config.yaml
n_layer: 10
d_model: 96
n_experts: 64
experts_per_token: 4
d_expert: 32
d_shared_expert: 64
activation: "swiglu"
moe_layers: [1, 3, 5, 7, 9]
router_score: "softmax"
normalize_top_k: false
routed_scale: 6.74
balance_loss: 0.0189
balance_bias: false
router_cosine_scale: 20.0
n_groups: 4
groups_per_token: 1
init_std_router: 0.0223
lr_router: 0.00114
vocab_size: 4096
norm: "layernorm"
norm_eps: 1e-06
tie_embeddings: false
optimizer: "ademamix"
lr: 0.00127
beta1: 0.9
batch_tokens: 32768
seq_len: 1024
train_tokens: 188400000
steps: 5750
dataset: "wikipedia_en"
Below are experts of layer 3 (counted from 0) of a mixture-of-experts language model. Rows are named router (the router's row for the expert), gate (a neuron's input weights, with its number), up (a neuron's input weights, with its number), down (a neuron's output weights, with its number) and show model dimensions 0-95. Each number is 50 + 15 x the weight over its row's rms, rounded and kept within 0 to 99.
Before each expert's rows: "comes before" lists some tokens at least twice as common just after its tokens as in all text; "mostly gets" lists some tokens that are sent to it at least half of the time. This comes from a sample of Wikipedia text that the model never trained on. Tokens count by the router's weight.

# expert 56
comes before: "y ", ", ", "ed ", "ly ", "ing ", "ation "
mostly gets: "ous", "uck", "ial", "itiz", "idd", "Ital"
router:43 44 64 32 64 62 54 27 61 37 53 31 72 65 58 40 42 50 59 63 37 43 46 67 40 66 30 25 61 55 61 30 42 57 61 37 52 67 52 18 50 52 28 54 59 28 23 57 46 38 15 45 35 21 78 54 64 59 42 42 38 68 81 79 31 43 48 87 61 57 67 43 66 32 43 45 38 56 62 57 46 44 77 56 61 24 53 38 58 62 47 76 57 51 45 52
gate4:69 39 59 56 56 35 45 62 65 37 36 55 20 55 72 52 68 62 30 63 54 41 40 30 83 29 50 54 27 40 61 44 74 55 64 54 52 29 44 47 51 39 18 68 50 45 47 41 69 64 33 66 74 41 64 62 44 48 48 56 58 45 55 16 82 69 43 65 49 49 32 45 30 56 50 58 69 60 21 83 45 48 35 29 67 52 66 54 60 37 61 52 31 18 67 50
up4:59 61 48 57 67 45 66 51 31 70 22 64 60 24 33 23 21 39 54 40 77 48 50 42 20 74 65 42 43 62 54 58 56 28 39 56 44 43 65 58 50 50 44 58 34 56 37 66 56 28 51 87 43 60 66 43 36 61 40 47 37 44 47 72 40 49 65 57 62 46 49 53 45 31 71 56 58 43 42 33 75 21 55 45 25 58 26 21 57 64 62 43 56 22 65 80
down4:58 69 70 48 37 35 31 52 19 46 58 43 42 78 40 41 39 57 50 44 53 41 32 74 73 45 25 48 32 51 53 25 51 38 36 58 61 45 64 64 40 54 74 43 74 86 66 58 70 52 34 63 54 28 31 43 55 72 41 30 57 68 36 59 33 48 23 66 43 40 50 63 53 35 41 37 66 53 40 43 15 65 34 71 34 59 58 59 30 65 58 86 60 51 43 63
gate5:54 65 55 60 36 56 27 55 60 74 39 50 64 42 76 35 52 57 74 40 64 71 42 29 33 76 54 27 33 63 38 32 64 42 60 49 60 58 23 60 49 14 59 31 35 45 61 55 60 46 69 67 28 46 63 43 59 41 28 89 42 42 51 51 71 33 77 62 41 43 37 58 47 66 49 21 42 34 58 58 46 36 64 73 21 53 53 44 47 61 46 70 61 27 41 66
up5:34 75 77 32 54 46 66 73 56 39 22 31 43 47 32 62 56 74 15 41 29 48 52 35 43 37 49 61 77 59 55 56 50 49 70 31 59 58 15 54 46 58 59 42 72 78 59 59 35 32 45 19 48 54 65 80 32 75 38 52 54 35 47 54 64 46 44 61 39 58 54 41 41 67 63 37 43 56 43 46 47 29 43 05 55 53 48 29 34 32 49 58 51 60 58 41
down5:27 44 49 57 50 42 43 43 64 56 60 54 39 55 43 36 52 49 42 46 57 49 65 54 35 58 59 77 61 53 33 50 44 61 59 44 50 56 22 34 72 23 48 18 88 82 81 64 48 48 57 41 63 64 38 36 22 40 47 36 54 46 74 73 33 72 33 62 57 26 29 68 34 50 61 45 47 33 36 15 60 55 61 32 49 29 65 52 34 38 51 66 55 79 70 46
gate6:50 50 38 37 59 44 51 70 64 73 47 39 39 60 73 66 41 59 70 42 74 32 58 20 11 50 39 31 39 30 55 52 17 73 36 71 44 49 52 48 39 39 36 70 37 40 42 59 68 48 26 70 49 40 39 29 54 72 38 74 67 74 66 39 64 36 46 44 64 45 45 40 38 36 51 64 53 49 65 31 74 57 73 52 62 39 51 42 66 79 56 48 51 21 30 57
up6:60 50 42 37 48 70 50 44 19 50 34 55 41 34 29 53 58 70 56 29 52 33 25 64 34 31 51 65 59 60 68 36 08 59 47 76 61 52 43 30 14 77 53 50 63 52 40 56 41 59 50 42 65 51 29 60 43 76 30 45 42 37 75 65 68 41 76 41 62 57 64 16 51 69 54 56 56 69 62 22 59 32 57 57 53 54 40 25 62 41 50 42 53 60 63 65
down6:42 47 54 56 52 37 50 35 48 59 50 44 33 81 37 36 16 44 59 41 21 57 57 31 45 54 50 69 42 39 62 61 52 72 18 27 53 33 44 61 41 39 63 49 53 46 42 61 24 51 66 68 36 56 31 46 61 61 67 70 55 63 43 85 34 41 52 47 52 63 57 37 51 66 47 54 57 66 60 36 51 18 27 86 85 46 72 56 30 30 80 61 53 47 63 36

# expert 61
comes before: "was ", "(", "| ", "of ", "is ", "in "
mostly gets: "University ", "began ", "Street ", "County ", "\" ", "ć "
router:39 60 46 54 36 46 51 69 30 42 79 62 40 41 48 55 56 42 41 69 36 53 54 32 62 26 72 16 32 60 37 38 48 61 61 69 71 37 51 68 56 64 28 63 41 55 54 44 41 86 58 78 75 47 33 27 59 50 36 67 18 46 46 16 47 48 54 28 43 35 39 28 55 50 46 67 38 68 40 48 42 47 46 29 26 54 54 57 21 63 40 62 75 69 44 59
gate3:44 51 43 51 49 30 56 43 78 52 51 46 57 42 56 50 62 38 63 68 55 35 47 83 35 80 42 53 59 40 49 56 69 68 52 40 48 14 62 59 40 45 71 28 43 67 71 33 61 35 43 55 48 63 60 46 04 52 30 33 77 54 34 44 51 24 36 39 61 45 57 69 65 64 44 32 46 43 39 45 68 32 60 45 48 60 68 26 59 54 98 48 50 26 59 53
up3:32 62 21 79 40 63 55 69 48 28 31 64 54 39 71 48 56 19 60 30 60 39 42 79 43 56 72 50 51 41 74 64 48 56 33 20 61 44 74 64 57 44 56 51 50 57 66 31 35 65 49 59 56 59 39 35 36 46 22 70 59 61 40 48 37 83 36 32 44 15 41 32 65 56 47 56 40 69 52 45 55 43 71 50 38 66 73 34 34 46 52 59 41 60 78 63
down3:27 50 50 76 39 34 72 51 68 64 66 41 55 31 61 74 56 32 38 49 70 37 68 72 67 68 51 50 49 47 37 73 52 52 71 40 45 45 87 51 54 30 40 47 48 45 43 37 40 36 09 84 48 39 77 44 42 65 44 22 49 51 55 36 43 49 34 78 51 44 33 37 53 37 40 48 37 84 39 42 49 40 34 47 47 49 70 50 35 69 66 44 36 66 26 40
gate4:48 76 51 72 53 57 49 32 50 81 47 28 56 26 47 43 42 49 51 36 35 45 76 60 12 77 53 43 35 37 45 63 54 30 48 35 32 54 34 39 67 76 66 47 56 50 46 39 58 50 52 41 46 37 76 48 65 24 29 27 52 65 47 43 43 26 42 60 88 54 37 27 23 59 56 55 59 62 38 59 41 69 50 57 70 62 27 25 44 33 64 59 56 43 26 35
up4:41 52 32 56 42 56 75 34 46 35 67 57 68 47 57 45 61 58 53 80 64 55 69 23 48 47 61 41 24 36 69 60 38 41 54 29 73 58 53 44 51 63 37 44 59 53 34 50 31 60 35 41 43 80 38 49 62 49 29 35 53 81 37 51 51 38 51 48 23 54 73 42 46 91 69 68 47 52 29 66 27 49 35 35 35 49 73 45 65 55 93 60 32 47 26 58
down4:43 17 48 25 58 70 52 37 33 48 39 32 64 32 83 95 45 61 35 37 56 72 42 57 65 59 41 60 51 23 42 37 56 56 19 56 73 66 64 62 71 38 43 69 57 61 43 54 34 54 45 44 33 54 47 55 57 50 25 60 41 70 49 53 53 63 66 70 21 53 66 47 49 40 47 74 50 37 31 51 28 38 42 53 38 35 51 41 68 75 48 69 58 76 31 39
gate5:30 43 32 29 43 70 27 35 59 60 45 60 52 67 55 62 46 82 45 58 35 40 32 45 61 50 15 72 46 51 52 50 47 54 53 58 43 67 37 45 50 33 64 31 73 65 10 55 58 20 20 27 49 50 57 66 27 37 38 46 53 62 43 61 76 34 39 63 66 73 63 52 26 58 51 49 52 51 79 19 61 38 35 55 53 51 66 68 52 56 59 35 26 56 49 70
up5:59 52 36 31 42 36 45 56 55 65 19 54 46 59 51 40 74 15 36 50 40 54 19 72 68 62 48 53 53 28 37 50 52 50 71 68 24 72 39 57 81 41 57 60 36 41 52 37 73 41 54 70 52 72 53 55 43 63 46 46 58 58 19 36 39 46 56 53 70 76 73 62 56 40 71 36 40 28 26 48 66 68 49 45 49 22 59 40 34 68 45 23 67 54 42 27
down5:65 64 37 31 57 46 35 43 33 46 42 38 78 50 37 53 40 46 52 49 29 66 77 53 27 60 48 68 54 54 45 46 65 55 77 78 44 41 50 48 58 58 35 34 38 46 37 29 89 09 43 39 33 34 61 79 30 44 37 40 41 65 66 61 47 45 37 17 52 79 62 69 62 65 29 50 66 18 62 57 75 62 43 48 57 48 65 48 51 54 60 44 39 64 38 36

# expert 34
comes before: "s ", ", ", ". ", "\n", "adem", "\n\n"
mostly gets: "also", "football", "Man", "Fran", "son", "|---|---|---|---|---|"
router:47 37 39 48 26 43 51 79 39 71 45 42 60 61 67 33 62 36 51 56 52 75 64 26 56 64 36 33 61 43 43 51 65 65 82 49 49 31 60 19 63 29 43 49 72 33 49 24 34 71 72 41 44 32 60 58 61 24 49 58 46 65 49 64 36 40 50 54 55 39 58 49 61 30 52 48 26 79 59 49 73 63 80 39 41 55 48 35 54 48 04 29 53 31 49 57
gate2:65 44 10 63 66 33 45 62 84 65 40 71 72 55 33 57 45 67 36 73 66 70 42 37 42 61 65 49 50 55 66 43 29 23 35 46 55 34 35 57 67 21 45 46 59 57 66 47 33 52 41 57 33 84 62 39 63 51 49 46 50 23 52 77 47 51 24 77 45 55 55 49 64 53 68 45 49 14 46 23 49 61 44 51 48 41 51 38 67 74 47 41 24 57 49 47
up2:60 40 55 33 72 70 83 59 68 36 58 57 41 26 52 60 54 50 71 53 99 52 42 46 43 51 62 45 34 58 51 39 55 74 70 44 66 22 45 47 23 37 50 84 59 09 26 54 44 44 42 69 39 34 55 69 52 47 62 60 40 51 52 58 51 44 34 70 25 59 42 54 55 42 59 69 45 34 27 54 69 68 62 37 39 61 57 66 51 64 47 48 53 22 51 69
down2:29 47 62 41 58 53 41 68 45 56 51 62 37 47 32 46 31 80 62 35 19 55 36 55 65 35 47 63 68 38 42 63 55 30 68 45 60 59 44 41 62 44 65 48 53 35 68 57 47 43 54 75 62 60 56 59 52 24 57 52 73 40 59 54 46 63 58 65 55 35 69 15 39 52 21 02 53 33 44 42 47 91 35 68 54 38 60 40 35 73 69 62 38 40 20 46
gate3:36 59 42 54 53 54 43 46 23 41 50 40 46 74 41 68 45 80 56 73 58 22 56 19 54 31 42 61 32 73 41 74 53 45 74 48 38 68 71 78 15 64 65 43 56 57 73 57 55 12 37 32 64 78 55 48 48 49 41 69 36 50 61 33 33 42 42 54 50 44 63 56 38 57 46 53 61 57 22 54 66 62 45 31 44 51 55 44 72 49 40 34 52 24 50 78
up3:46 39 51 61 30 59 47 71 28 63 39 50 50 47 51 52 35 64 61 34 29 62 26 45 33 48 35 33 53 74 62 79 41 69 54 33 69 63 52 76 34 54 59 75 52 54 28 29 48 52 49 75 33 54 67 42 43 53 35 65 21 56 06 45 59 47 59 74 54 40 43 60 65 62 49 82 52 63 56 46 47 57 77 52 35 65 77 37 55 48 45 10 54 49 36 62
down3:52 61 55 59 46 51 43 52 27 23 64 64 50 48 66 60 71 40 50 42 61 43 48 55 34 38 52 61 50 34 44 76 60 25 59 38 31 71 56 66 32 65 29 61 92 36 45 67 39 47 44 60 47 89 45 62 15 67 56 49 42 47 29 49 30 60 32 34 70 25 35 48 47 53 60 45 51 84 35 79 37 44 66 54 43 66 69 39 63 37 45 30 30 64 63 61
gate4:37 43 66 18 52 39 77 27 47 49 20 69 36 57 55 54 43 71 56 52 74 34 69 62 47 49 56 38 58 45 48 30 23 30 51 57 60 29 45 86 53 31 62 20 33 40 38 43 48 50 38 33 47 42 48 60 23 50 73 56 46 36 65 80 54 30 23 53 49 48 63 44 65 32 26 49 49 45 69 53 51 55 54 66 78 29 51 57 48 50 60 58 74 74 57 71
up4:40 28 77 47 33 54 42 68 58 40 50 59 74 72 43 54 32 52 63 51 37 53 04 52 53 56 61 40 24 64 52 58 22 45 41 31 32 61 52 32 27 42 47 66 38 39 50 21 40 59 76 80 74 46 24 50 56 50 55 59 59 61 45 44 97 74 71 58 40 35 58 51 48 71 67 52 40 64 42 56 63 56 49 55 38 46 66 42 50 69 74 52 45 36 54 58
down4:64 33 58 36 24 22 50 49 57 72 61 56 17 49 43 51 63 44 33 59 50 34 79 40 66 91 70 54 41 46 49 50 42 67 37 19 26 53 64 64 54 41 24 34 88 58 56 50 59 54 55 48 59 52 45 49 47 67 52 55 61 65 73 57 25 57 44 48 49 20 53 59 60 29 28 63 25 54 49 26 45 58 55 67 58 82 39 36 44 52 55 34 36 66 61 41